config.toml
hidden_act = "swiglu"
moe_layers = [4, 5, 6, 7, 8, 9, 10, 11, 12]
routed_scale = 1.0
tie_word_embeddings = false
optimizer = "soap_variant"
beta1 = 0.95
Below are experts of layer 8 (counted from 0) of a mixture-of-experts language model. Rows are named router (the router's row for the expert), gate (a neuron's input weights, with its number), up (a neuron's input weights, with its number) and show model dimensions 0-95. Each number is 500 + 25 x the weight over its row's rms, rounded and kept within 0 to 999. Numbers have three digits each.
After each expert's rows: "mostly gets" lists some tokens that are sent to it at least half of the time; "comes after" lists some tokens at least twice as common just before its tokens as in all text. This comes from a sample of Wikipedia text that the model never trained on. Tokens count by the router's weight.

# expert 56
router:524513549504495500483519510532504490504514491488495488538476477530482493498541446495522558494503515522508479519483508533507517437526520460482500516536453509516513488494531454487522519520506566496448502472533497522502497476488524526530528518508496471490439482490503474508473515429503490515
gate3:510511536400468516481541492576490499507541521490488527531448482515481505517498498492461475477455474507484509531523482471517551512512454475502517488494478480504507526513508472475505486501499522480528495486509546527521509479496488459508453457501474523477459498482446496490501513484523504493
up3:513496485477501553497503544458476480524560532484503513497499520532523529531511474504508478455462516475525530471477494566524507519458517515514518523508512490524467529527507488538531504482530477470493478480503507502456521485469538513508474504465485508546508474489491488525511473479562512482
gate4:501483518500527475477520484501512501494504517505485487538496473502469482473531485480468559461544521438491463520492518483502479454532516501456518531536510539497517506502522515473496557489478494522480480516527484480570488497493512510471507521484528465518464524481494509474542485487470470548
up4:514496497489505529489538497477503504505489523500531469505517484475501494500497497495486519467511530471532466503497528468493467482523527456508496501515505488518483509490457524512474521521518496521488512516517479531517488515500512493498504483487470484489472518462489500493485524503529512440
gate5:500499539511502523500520517495534506458531499521489537499457507511514542535499491524523512510470510505523526505483492467526507483466507591486509459510557480530524548447518441511557490505496496504476529468541535503473507480523506512519519480491459515502487501491483542499513492480456444517
up5:538468472471495557496494502483504489467494487470471525512485499535489536529521503476493531478529540517516471525464518498500504517451496555463531482481499502461543449542512508550474531550499470527499489484485543527488495478513481523498499499507509498456504482493462530573518516538524486512
gate6:481540548491541490495488492504483477556498483505507483527539514478481527457565518520512484485500451502488516472525504530498480487496500511495522505526501506468501421495494494475504533491492485473484509512478496525467505474464457500479509500532511497558482473493511477478503520499449444498
up6:489466445526513528456514484478519532446492500495549509476501527523488481502489483484502501531483578519498487491476515514511472488503506492494522496489483452517463534510472511510466451495509504494529480514484490496566502548505499521523502484507465505474505544520526515512486492535556557497
mostly gets: "==", " ==", "\".", ".\"", "|---|---|---|---|---|---|", "See"
comes after: "\n", ".", "-", "==", ").", " =="

# expert 42
router:547510487514451461530511509525497543468527477451525497518507456481482510502529473504552505495483523538501490491531497521532508450554519473524497514488486442507548495495525499516506517482462500494482489509491478531491515484468487522512530550514478484450517515497474482535512510492491456555
gate0:498473502478497513489510501466524525471488507423501519514525513485454478473491487490499490503483480492464474501483503486486483489484500503464525471501506468546516513520500509449492519513506478477482495475470474515464474504551525484494505523530522510521506492502468536481492477478520475472
up0:475529499515485506503443497502451506480526486448539481490498554518481530523453551484495488480505469484521463506465483524537527494509544509522556504506522518443503490512478468547490497499458495458437514479524481483486489511511466459471447486480490498516528469497514449462456532529533496496
gate1:502490502534484480508519492504538469499492540458527520518507500467522506508483513526507519468506528480486557502507526508529548503518478477490464501497504538477542470479519515499508561535472534478476463523515527456493526502526552493506541504497462493468516557516490527518493529511516451480
up1:530518472459506481428479539511472515536492481528502477506455506507499482568499489513506503541492506485519468532512498531479486520513490521436489485522506475523498494523486491498489445480553482522529523526473477501494465514520500496521505481477543506536476488509557521491513493510503543479
gate2:541505479559465479503509515486482535514505504494486501529497481504509490481472500521506510491465528563508518479494495501494479487519526520508469493482498479522488520464545558544452534483483475535499468515513506526498549496476471470515500506540508477523548494480470497573470497489502495509
up2:455519478502519506512491462508520479540502485501485469490465521512484534498508527509448435440474512503450468502487519494487456518506454465481513513514501489485479504522526494544517497480484542517467505548576501511516500500506519518540494481504510509507546515499509457414520493462511499477
gate3:530468452483503459477517504507503492491520440542463490526534476550474475504465499513491463500519530512525468529483475473494505447497493515467499469501493526489498512481507479515517523505515497500537503563503480491470525508481471465539516521514543508478497519544464505536547480519523499513
up3:455541553521477536511494518478539518502486550496510494512492529448524505469530508458498520503470483475475518506527492492512502559500547457524491498517486516485484498498492553499521438492517487478453498429491506479517497493512474528492509498520486470518493510466526548479473466491487504508
mostly gets: " century", "ry", " Women", " Hong", " Men", " women"
comes after: " the", " of", " The", " in", " \"", "The"

# expert 27
router:495497516521501482534531527518511497514518479481494519505462499521489482527567462484510493476482562510544482483472513544535540509496508480487508490532456508505502508445474486486523541528489522542478486471499470526484490455457518497496526509503466469468440518535532487526522503500521464518
gate0:546494501486468516523447482512488512511480454468544534505471528528528488479540478507454450473532488508540514533498495459497505515504458538486477528503456439528496538440468509520549535494504517527543495475536509518490522477495479462461506551507511480524502539526529512532531513502547471494
up0:494571486510478540500537507512513475535504430504452513516481488507475514520484483481506518461517494520532533501517494505486496567517517525461520480506493493490495487489507496485509490495488515507488520527536510513537465532485485501510523479458514521452520496506492573503475527523538530489
gate1:498496483425523488510505528470533504535538499492477549473444461488536468517498532493528516467492483498503497496510521525452502487431531473469457475490471517514543460516468492529522464490521473506559509527476489501484509490515554477527512542471474499498474507468464474490512509552506526547
up1:500483486476547456484475483471524485540485496485505540475501461517483487554489499458492493474505496504476535468491496493497470525480524491496481483482524495503508488475488464511519424476444508459528497486494500479486528478516488474524505546472449523477510559445460548489533530505478476516
gate2:532468524520531476492496501476498504486467457483494544504501484517503494487488495490486491531484526525498493455442489521518510518488528471510468492499508515545482495467528488474444490516538519552557494505495488472458498558492541508569501536457502468538529496520477494503532501496481465493
up2:459535477476477500499492492520461473511469498516519484479485517497504517477480536527546521493522525516511508478513499496467462457510521508488478527468514493456533507549493446505493463469506482500433512465507529489494473475498490492502493463481488477491487497462492468498488479503514523474
gate3:512446518473516509514491505476496519459461474465518460472514481504529473493469434498511497509507501483492525464464509504480524481444460481504473471577449535518465487474487492509509521519524479530491474513516497506465509488465505509506471521496545516550502468486531544522495485441528489489
up3:496495529510469494482462516495474478471514527519519463500531508516499472443460473483471467528521520488478514485516519502472435506467440468500515543485464532517517438473504482498520494517542478518498470493500520523475507532529523512514488479512505509527500525472522579471502517504535483447
mostly gets: "In", " during", " in", " In", " make", " due"
comes after: " in", " In", " to", "In", " out", " for"

# expert 18
router:514503525471437515510503500534473475500532461463512475484464476523462498488541467486550507491495494484501511478480462509528502494507523490514502506499488472519538452507522489505540491527475494524444492522505474499504515493462547538544521520476508477453474499510517502549516521443528493504
gate2:505489502502522504512491510451519482462436514486515494493497512546493487476563475501513483495487479476565497477507484496521476498462505511531469520494540537536498472479513467524491515503513547499513543496532498486534509528508509514510484480506490489489518472490516529476474526471478489524
up2:497416496501520525501486514441484482483439529516481509488512505556500488491502454489486553487494470482509491505509469484475480475470493475519453530512539506519508448496536519501517509528485542460476508520490532493536514493494525514507502485532503514499518481496486495458461484448492501500
gate3:486497532495507510509497489496475514513536474544517512499474498530460492522491497518480467445471480450490532500474499466494489474519463529493476496514476532449524495481488460539487503522465522526521534493474463543493507536512498519503504531518518529495504544502527463508509500513468501509
up3:533500519471466508474479471506489524488547507515467480464519523494465476523460485497486496483494491453512530462473469511529505459527470521486495486476524536484490479473493462493467512507499504518544490507472470543477527522534506481483488531524480538478518550498509499523514459504473487490
gate4:502490494494459508485551475504459492473467500511498480533471514469494475487479513482475514463478534471503509454461479510499479495522514521492540559516500525491551535471513478514516511466521485463465499470505483502533475518504507470512490525544525541463540498456472553486498486486517472507
up4:498444534536574449513484475499562505489491527451486484525489532502517515524463509490474530553514454521509482502494537528488490498481513454481491492504491499476495494529474516500466521506478501514502429522507493474508491489506484533496505478492488510517512511510499498505487519524518494490
gate5:478504498490517480467537506507484494516492470499516485471482485506567475493482458528471529490529498450483494469520494538473518460564490489487519498491499516511472541460549539529479512481491465501507455503501550470491487443501471501501517480485531509482503504502519504501487570512494513483
up5:461478476478521488475510519524495505523468527520467491459539496476519462469510470449512518539510497500485490475540519478501521437505475491536488492507492529534522515454468489495464466477474471505539499477508504476500485507520524515514541496502541500472490493508523516487524512510541514482
mostly gets: " JPL", " ", " However", " Nominated", " LINEAR", " Candidate"
comes after: " |", "|", ";", "–", " 1", " 2"

# expert 0
router:514532520465449507528524527498505492483510484492507489515461477500488524506557481516518505511466511447520515467521506547559567501529501439526473470523460486526524473477488501514511519510425515501471492477505507514493500474432535521541518528482505487450453476483486485509482518473507482494
gate6:484498523466463516547487479498507516482538549504478438517496505481549474563483512522544564499516497473476503528438522561510502532517445478491477509515481520552471501479513482479517525477501517493500529544456504472483482496503498498521516506471514474488456553493513534525520504446483477445
up6:498494477487496534539500496470519526449544519492486446521532524479504502529473488533540523475509492475459481566489497523481493512489471499499495501501517530516485483493497537485490528499503487483515505548491491462508484478512459507471524530461527491484511560489528518517511509457460455465
gate7:509533494492443480523525494477484547501531513511500496495462517499498478533548535487537511482498503488514484530476474463500509479533472561506461487511529504490523528492469523514499520501537502495529526431441456523488482520453514469473501510509494481517483504542478524498534515515518514501
up7:486484464522514505456499519484540508495484477469506502485526516543522492560465489466566554491470512569489505497493486486474493500522476485461447528462523524515524488537522511492496513530504516492514483511494543492476518496505510505482494454507520510523501526480523523497484500508471514528
gate8:504497524507467524536507464491493525467511523466499500538530529486512511495519466510466486482523482455494517445538505475521496489473504482541507543459463516463475486528537486550478553511489515480478485531496499505488513485511495503523547473475499508537511506497475502513506465485505523534
up8:525469523511462500477474482513558517505475482516488516452492478507480434493454491483485475505474506516502491494471476455437516504518506518500521447540512522484498475478492501512503446525533470553540507455529510471497479491537507539495440529499456507474457489472480488509458502517534496465
gate9:553481504483520513528516509494463525444465525465506521483505521481494493509499495528508469501507509514502489457520505484475494501510519476534500516497498549496500520445502452479483465520489544452509492501457505465512533533523512545511485452475510508480509493498498457498515461520517472502
up9:492490512517522468520477495476527461510493511522525475557506502526488507460486518486492502498495507496423530483512466526496463573519469462487542508483457491516504510537511494495552494450497494476518462485515505520498498501467432484492535528496507430496493457523484498490489486516522524530
mostly gets: " Clade", "orthy", "ashi", "iko", " Singh", "kh"
comes after: " |", ")", ".", "|", "–", " K"

# expert 20
router:494504521531474502540499529521529497489549496486517515543469464512464472504525484478528540491515530503520481456512489536516500491540498467483508498540435429519522472437532481513526529505440535512473499468500475508508512495494512557518520514473503455503466485502486439513487566449494463508
gate0:489453473499500497485475541493524496485502544507528513536439469547529479496508468495484488493506514472513467494521469479532499541461501459443525502547497493521497483481532495487506522474517509522476485482492530470511528479510520508503499517527509496456499455471461487482479495465507470476
up0:491515533518516517517498493500512448495536501486494524469492515488485479498507489476507488485473484496508511484494524531517488519483526514505482517500481475515528495518500523528502433535531472476512520471484499477514452522489513465484463509483510504453489459512477507501528496489481488484
gate1:500489534493488487486477534509529498527539434497515519521513503456529524507482492539448510494494501550520488524501499481500519523544538491461488443529511554501473464535493482517492515501521567497460492490498509489512454516481473514502503540508507452495495506497489510492417503489483458525
up1:510482451452482549472498479534518487506475517507511521485490485503494507472499511539522457527504496490446479474476523465491473482454469485550516526473525487501542519491530509478517514464493472495527524506504499522467529498478551502537494446495452547494534508488521475512520465522492554494
gate2:509526483509466491517514520448518475552512483493472501484499504486477484492518508546560499482527472462505503528519494493517477487505504498501486445510517438525444515466532507501484486499515495511522528486492543473522471508508510489495522522530521484506470460535511493488470497435438484505
up2:505487472526533527484494492515477541473496538497521487493522524517539533492491510485469452499489529534494527556465528506506517528496489500530483556475506579445560481522487520524502499501486527482469462504486485512470493498509459487496495486505497537521500529480507524458538461572554500501
gate3:464499536514487492514498465504478447480514492486568522513487534468512469521524486533501492465455519487527476507531499509522472479489499526484508468557478532559499487475480455520428511499508521525479524494485537509484498530443533590546529470509517468481511512495486471520537487476522503521
up3:546514473491504483532479500463540515465496491482475511520505501501540512503511493496501462522506468516494512516456489524489488514520520521526468518489527510472495502496548536446481500483500479458489494471466513464499500486532460515490502473523504497523494491531489508470483514465507531472
mostly gets: "present", " mm", " Succeeded", " inter", " Preceded", "–"
comes after: "\n", "–", "|", ")", " (", " 1"

# expert 4
router:511481498515480482525516538538471487512528450476533498503472486507455520514519474470528552495492521491511491478450519524488525489501529444517503488494502478506501452501475497493534515498410508507437485478520502507510521472476519531514538502522482465464449517513534473550514514484522466500
gate0:513506454515522508518451534512501514459525470512502496485505512490489523474477514494528521488484525513467500499496515471515529522526509448446465544513523504493505528509516470503529556473480516557498474510492471489469498450460496541488479486522502521463463481499480471522526486498493505505
up0:493483469509482527478459500499479536479531468488485491473492494497523520505474481491516492508465533508491485499514554472485535488501511500470519471506499484541493538537517476481507525444490508576482513520481493494492513522474501528480485478482521513485450482511510462538495485468495525540
gate1:514497550520497461545503497518485483502500486473469513475529495529487517453524516498475527492510484473481506450450475534512496480496535552462502506488553469473488490477462460481506519456507431502470526467549510490474536496531467457484528513522507527481510493477524498491521495485515509497
up1:489471493526492469530524512537493467511524490502470514464536488533483516455508516474489512507500490441459503441486505512515480458524527529470502516487540476502459496445464462495463527419499451501476543479542518484500529523478496474518534492504488493479494499494529516503511498484535496496
gate2:485484503477481492472495521552488561507513492483474506479476522500469512486537482520506467515509484530533551502529491459480545510485502466530504484488506519483511463502484544483505473513501492472459507481512473476538518479517494485518494498463467507529524533532545474477509454526478460499
up2:510534516473550533517533459501464451485445506493516510535472472460513483434506518531505507564515476485490467482491511493518497497509502534523489474524498489549515507483505489504521461488487485471540455524479493517496470556517512515489492493545500496487499511549510506502519483473495548538
gate3:479511497485478481490472471509534466527493511478470479448516485484502527482466519493549494506483522537545499475513494501479512504482501451502473504499517467500497460500495488537485477494464487470513547501519518481505545484517556489504492518488509505485542536525500491508504514507514462516
up3:466507465515536507496509502449524438500510501514523442485478484440515524468482476467539551482506511516481528523528492506501466502502510486560509468494493502491504483498506485500485504578499521483505505513499502470519521556507481492519487518478517509500504513475498462532478532485515483513
mostly gets: " 1", " 2", " 3", " 5", " Apps", " 4"
comes after: "\n", " |", ".", "==", " (", ":"

# expert 53
router:519503516515477498566493519519474514481494495512549496513497499485477492497546493516531505497506471471514492479486533523495506469527544475514510482528478485499522440467551502495535491540493531476464524455508486540511501481467501552486537514513481486502487480491486498519508515512526478487
gate0:528469522456495462515503523503476488515495483505533512479517492516489496476520493495471522529517518434458495462501534511494478467505501529485501470492469521487548459486479502430499485487535523516538499448436518559507523503526507485513536505472492501519486526486537530487483494506482506494
up0:456501493566533519475533503471475517520499520496485467499491447531502543505510507530515490486499502493496464555490471490509567513465501488506473550467526504495505519523496517538510522513518481439486483499566473510510478499488502494495455496494462488448518486479521465516487486482488515506
gate1:514487488544494449499515465512485500467495548490518496484508507486471493485511486444460501523514519508508478518483492500492509547544534447442577514492467494513490506476564520520500538503524456523588513513487478499492490473497471500517480459498463476485458490525513530492501519520529485501
up1:503512495520514503466474503512517479469509468500489495487462485481492508492487497506543491528468503545446494476484494490507488519494496523528530490457478438465480482475515479453502456489475451491455519495501581520480517484507514474524549459480541469513528476557549503568466489456504509501
gate2:483504528500524522502517523492477505471527526521533506497472510493552475517485511514509513476509425511501544470496468509527539503491526455491484513441480533566506489514546485497463476541524488531492472462525511470493483488473488483551508463504483516478506484522485464489530524499470493504
up2:500576517494500537468470528494481490434516544527484527513487495451523500515508483477520522473507499500544510496491486470486475495484480498532485520519531444521470514506483508502484478493468460511488583527539456499517521567477493496519490509450529490501486477535520491508510476520457532482
gate3:528524460501531489487483535488480491445497513495489480450494500515508485497523473527527503513505468518481478470486483499537539467537473493493499477570507509482446515507504484483487489481530535497510526514473478443498459501440515491495499500516515503497526497491454484497523505502520451449
up3:489529531482499495529485463470523502515495460496506561523486491505486526475466500487491512477485499448473542479533494481506466496435498545527491491481469476540522504513466496484497487503512482529492537478496545504511536504524485538497516528522503529507512481499492479562509509501496513554
mostly gets: " such", " t", " Super", " medical", " special", " En"
comes after: " the", " \"", " (", " a", ":", " The"

# expert 52
router:533465499537501500481527553540508504499571507486530507482493478527494485468532459495543506514492523509536481479465532501526557435512517479524496482525498471533505477456473472496531521539512543515486482476487497514502520472491479503527519518447490484483470478490535459535532524471502479561
gate0:471488504497471492561513460461489505534521506504462520503495510538553511527485498513492499475460505564498481494492510459510478515477519483482480514555501515439536485472481492476513484517516534493495498527497479528475485531488495509510509485515510491515498484527501479488525436493549528518
up0:490542482526447529466525484475506490480508496537552541497522507493452500536508436505489531481515501506507506479537479501525502502552506521511486539439503522533509500503493544524469482484489492486490522510511491499535510487507491514489504459504531473502527507466497515496488541518442509486
gate1:573484527539521516510500548502512511501498490519533493505514483494514516479510500508516486518468529502494493486486468537447444525529436460541487495511510486480508522450467521472536472504540453511507492521509539472503494474557527478521514508526497497509464460454492522501490470518494520477
up1:471548494485479481506471481467477480509477481507496549496461486486475532493495496501459529511535468496523488547505535506566497494489485535490491510544525545505501458523556517492503484515504497470492532500490487523487516498470498523530538513516534505499460515557461497450487514483556506485
gate2:504434469508512513517493507508492451516541483491531563524468513495480535503545528494509526488505557495486488474464563519506519505502537464502491506489529513524462456495518513500494506521520483512508462497495481494545504492557516512511480531487489495495507504443544487489500501506532478468
up2:512521491538487490538502466498528509486521509518473496499539497515487512523502516479510454519493533523470479504558467495482490543501511498516470476494513531495487485484465536552480537453500468488509490512491535534467488500498542514488535498509485476481519489469509532479510525453535552492
gate3:515476519496524472470511511546517513473496513470484515498503503440501475493478518499516486488470448532479498482507532504518560455490503539496504503527489516431445482439467521514523467452485505507518466561498528505457507479443499483498471495504472501453464480551514488498534466490468509487
up3:417495508478492501480508492493543471502472526442485483518512511516512502492510499510458500506456487510485505526496453546493496526489479478522527499467505513512519480505543484476480510480476489466501506482503524444527533548574501506465486508491519501488570489489437513534497481507520461432
mostly gets: " been", " at", " was", " being", " be", " were"
comes after: " at", " to", " from", " was", " in", " on"

# expert 36
router:511496499484493495512495527528483486524527517520540498509487448557508514525501487514483524460482494489468477472506530534539537479527472453531474504523446447556492479517509502507519505520482495480464457478515486483515487448489544542480525506476499515480459500504506490515522523463494481518
gate7:514481465485466477513494471469478523484539493554484511535524503456500508548544512487516536527533487497487487495527462544480512502482512540511495489544487474538495449481489490513541461489555492469494522468504534526461457522489505499499542476499505487487518557503527534491484505440522475496
up7:529534462494513440503473491498486522490535495543495487521494498475523474503505531498478519498506491510488496536500473494485490440508519531485470458530501427554449486508509475486516493510518498504490528479532520476496459537522492502484522470499517513486512512516485519487494518487523508490
gate8:507495517518499420495502465504492523513471482507477501523514467511521496491463498495514478504501534508469505511504514519501517509505473474493540544490510489566489495448474498498497502495501532503568513480502532527515443470553549486516550546496523516484461511504476529507518487550521515495
up8:536522479507480459493543494505521543507480511496492536541457529509479505490487494465502494504494472485441486503514483523494517563514490535490497445520504469520495531518461507519533500524493508494495535525458522490507518498506538448552493545443496478496514534447480504510483495513491504547
gate9:515467480442451455547532486498507543473532515542447499499472542487508453504523509538519452539498490514526502509442493550475519489447487531488522512501485548541505505519514494506501528527522509494524503492502489555466497496524500462520493538493469486492498528490500521516481513468480489464
up9:482459517490480529560504492538492502485504490514504477499513513479516474521474501522489481545500517487550460515498502477478494506491534537492512522502473520540502495507517509508445497542532571482465495510501477526485488526493516507495468528500518501477507561486526520482464493483485471471
gate10:485497466510523460497486513570505483497530496460496510486484491451499497512503504469491509551489507513481510541533502514504469468519477516483513479536499511506460503502499481538513495482527500476557470483463484501458505509531450510523500508489510508520523529497520508490487498511471485530
up10:520498524466489510518519469495508525430501552494484506520491501507454476487482507509533490475505456498488471526485479509539478518502521524488559568491484497500536487506528542473505509468486467496475500491514513546465507470491489481472488532507494511516544515510494510488489542491532505522
mostly gets: " ITA", " MPC", " RUS", " ESP", "|", " El"
comes after: "\n", " ", " 0", " 1", ")", " 2"

# expert 32
router:504483550486469480532521527498513499523504467476493507539462500507453483518565460492482505502477527502486490480470517519507505477506519513522488486517453484486548488485497497521491525521473510469473480466500471535492481490489506536506523515483488481470476494519536473568495533437483462499
gate5:483463473497503522540503523510494503543475517522491468489505461513497510482559489491472450487536492463498515502492497486502495465528505504571483495495452492476446495472496466507509518522494427491550431492521509505519484491544480482486515543495550505510509501482491485485515522476509506503
up5:498526471494468473501508507506518533460479513476484493487545522499486507480537506481545474520497522460415490500493507514502520442533552531504489543484493497490506500499514556497489468487498548437494512512520481479527508540517525507500500510500496482569495475508532504490469468511491503570
gate6:492510540546508512481514512494473455539473476463487453543513484482550461515461539502487473491530540531464455482487480517502482473483546493476510491478477484485506485478504470516546546511471501529480446511495518473515495494514480496497517509472517534504512478584499546505475460475462465480
up6:495471531506506513526426548433490520522490535543574485498510547521456568469477482506468537500518507508516472483489520487511517525529515513488477527525462510500508475510516506528501536511514496494527514489516489492531481527489526519567487484495530450501482496472494480459539520506524534459
gate7:429508551485461449537495514498427486480510524514495509532498519532485492541467487520490547502521502519545527472495443507493462501483464488497524531462471471454516506490488483484507492468514475534551537467551500500498535463509533476560525446491468455489473486501523502495510489514533435496
up7:484522502452451486526498517488443510515536553557475538499502530512498497522505487516503531501546485528529515502468481513529477485507448529466520502498493489462468501531473494513501469530473498459505567493537511513497514494489516489482486510500456444518488488456472476504483468527540484510
gate8:495498496491509496506514497459498521459517449528501508488463500478483495500486522495479498508471526499465460528463462504495506487515554482555446457518455467474477499512485501527514533485493513512486494489496518539444516544534512509525483491517524503475464503498514564532500497500500437532
up8:492489490463527530486509501482510497451557432522508528483494514476487487518493534467517535515516498480476467540470463482472507496524537520558427462497495463467474485498476518510513508500502524465500458514536513522475525545509511534530452488518526498481455510458475529529489479499489485526
mostly gets: "\".", ".\"", " ==", ").", "\n\n", "See"
comes after: "\n", ".", ")", "==", " ==", ")."

# expert 8
router:509515509519506476550506524555498498499553479529512491485467481508478488497528467478527519488495504504470504511504511494480538483477491474516516506511445495500522462466513477509516523496459513503463465448484451515484487479440497526495540530484456501469494483475504505518504525475493483531
gate2:481504464511530552524509513544499496469470517534510501554544534477505495483508495500500475504532546473531511535499516533475506476517547546527518508517503515529462465510531561531470531498448535515503458509492481517520476511490506488511531527501515520505473472523512517514486488527466514487
up2:479470483479489526511511438475510498467538539482488502505530498491509546526451503507486473563505498541449474503497528506513487482522468444516528469546497479479527502541501503461513496552531471498518503540525487479499471457477484538498459479495470484481528547530570500515510501479522495512
gate3:453488505468523513524472536496460495528510464473459506483502449533491453478504488521530491463470498525527531495438510478517496491453505541465470488518473501460444501490496460501511470515452493473510516458446466474529490493473509498547510494504504477503487530515558515463487515495487528515
up3:489469454487533508511462519492491488537483435478450504484506460515488458470498499531504524459452495525532536492452528496516480495462537544471493524509493485449450525487535462491506487501482532495506503499453464457513499486509495477547488514494498476524502541511543511465490510515495510462
gate4:523515484528533490500478501493512515482514496490512548455453466546534506525495524505496514506506497501527515502496514531523492529508511519508471497499520497511533508504453487457502460459509465537467541482512513523475519480522548487501494481540485484473488485471455508446479487512519516515
up4:511499490474509536496534490493489484490464518483506454522524532456472487469482491481506535530478522534484477487498481505455465523479485468520512498448475505520469488483571501507481536531517495483522458531475482471482506508513468492518476530415520513496518469504522481550502495507500463493
gate5:485474529503508505504498516505510523514513486511493523482491511500496448501493519527531507512511482494496418477444515539512535486506530491491548525490492496503465508528484564507520502479506534470467482450463500518496507536508532469524511513506489488487478549513502435479455515482550498526
up5:490491473479466518495513519500499504533512514530490512475497497528494450502486511520476529528524502507478469479499495514509544526501525491490526527455517534500462525530497504489521501479530515484499460514453515490467503531508503463481482526468529504490482549505511460434459495477566458511
mostly gets: " season", " Championship", " League", " Cup", " Championships", " during"
comes after: " the", " in", " during", " World", " In", "In"

# expert 43
router:529492507496471498542521547525471504493560489495511496518476478547473526511552469477545526479495523521521483488473521514522558480499502472506465503497468490505518522458511496483514515533478533524483470457511476505491493492464494518475488490496494458456452471471485448491511510504503493501
gate4:490514521509514501501521518533498456503506533493493484491507496514502516498471471493516504561534537463502486493529509480512513488493501492498514510472497528512498527467506466532471500477504496481534483482463495483508492513479473486485512524500559501472506558479524480480488510491525466488
up4:502511461449532513493494479499507484526487501512537505481518532498492442491500497506472495473464486509480506501495512507465496496495534505489510467509518521518505467545507533492535487524503511483482544504508485486480493533524495519520520522492462473487520422512490534496461475504504529515
gate5:487492518461558487490524512490442482498520542464494517508526502512496477516515489520512512473475459488491490481514513492489525475496495475432467495522491474463491479475491470525498537557492477448518437503472469493483495458463485517525428477503493519475544498485479481514479488497488500488
up5:502544515534503515492479499494537490490479468526492493474487493521494547487442487508438520516516520520466507517463504486516499508485531513549541515477522552546566529512499486481493490467520545552463535486496515521493528546517522497509482537515534500520510545508528506478480536504511490546
gate6:456538474517544472480527500536504481494536514484466486398491500534445497487500518512470502457480482496538497514444471498497508446505507498528494477473480489467516494460466521496504511508498515513530510482469489472452519480481485534497424511532474484494465526484508467507472508509456443517
up6:476531460524505471484516471506555443505523479516474487498500543537480482500540517506463489493501498477476480502492512523444523487509506517531499488489467472451503473453489500503526527499523531501505523521488516485501487494476528510489460513502447461505505515477504502514461486505499438510
gate7:501527509449492538472513518525516488474478502475513527504509461487480545573500478483517528481535480551503523522517446487491489475494485489475517572510506462459483510484493487463550467504506500460501501473519563484489556496459507514466505520545490508553550487512474473485528498473526492505
up7:510498483491510495500532457496510518480466479521510521514504513484505535546518481477524531540497534492493492529456494482505545523493490509491462497548554492499497444473526520521541459538513488476489510495476513492500486543457517457456501493502502473495517451475478470526484507464563505525
mostly gets: " September", " October", " November", " July", " February", "On"
comes after: " in", " (", " on", " of", " from", ":"

# expert 14
router:510535542515455462522499514511515506503560439461492503502504459517474508510546476496552494491496497492531473498474505541543519488528532484492512519511473495543518492452543488526503516505441530520498457477490476529485511463494504530527566483511488466482485513496525470523527533481505469493
gate4:461509523475472486499477469495494497538512476499484497476473483547499509467504516497529503487503495509516515516454493504529513511503522507496518465470501516480509476526465475521517529505511489495519501489508484489517499520512476502551513541494464479521514490450476511491540491531532452530
up4:518510467475506487487452456463489525529505488467475488514479455488484504521507502508502504520495499526483491502521520534456553502505529515512498492485520502481516518495457507529544487562497498512509472476484493492517485542519492527539503533482487512490493476456499507514549534511509530484
gate5:502491544484506483502528534486501543527513535469527506499493571479523515507509478475522456528480503495512497505506496485456492451542499484507488453492505469502457486499507508554499516529508520523512485526500477443531489538527500513504496525446523472461513465471535492543543473525447465514
up5:480517485479513505523503469536507458480515468496521501492492540495517497463508518482463493477464505560476492502507497465494492513462476506492488474466492472528487490512475480533500480508526507469480524520517467516522473479555484469492480482514493530473484476520480485514522528517502475536
gate6:530491471502483509515550497492544458543456467478489436570492482512499472498513446506508503508493492523517488455503493494513503539450511526506502511512522529510538552484475484487498539512500493514495540517517489507517541522486501472511500500502518479472488495484499534485494497479507499521
up6:460511489481534507505474512506489552477517522532500546459474475498518520507477516494514494490532529510455531514446551497502509466523497543506510503502521487501511483527450515467507489476468510518500518446495488507498474496462527495508484485534482514535538509523462492527489450543486488501
gate7:463494454530486526473485547488505466499478482510507527511512481533496497537511504489478494483489511476523493481490455494481513491516500505504502514507509502510436492502510487477484547501504526508535464534464520466470506512502491451473558556524541510483489519529482487525502505447487526497
up7:508510512490483538518505523478473533455565524528521495495501481475481498466491508509501491503484506512471533524543521468502517494535517539510499496531484499500520500511510536537484502541517513524471518467487493542498504494488520503529486498506445464518523484480484487521473520522499504489
mostly gets: "year", " Died", " Born", " Species", " List", " right"
comes after: "-", " (", " a", ")", "–", " an"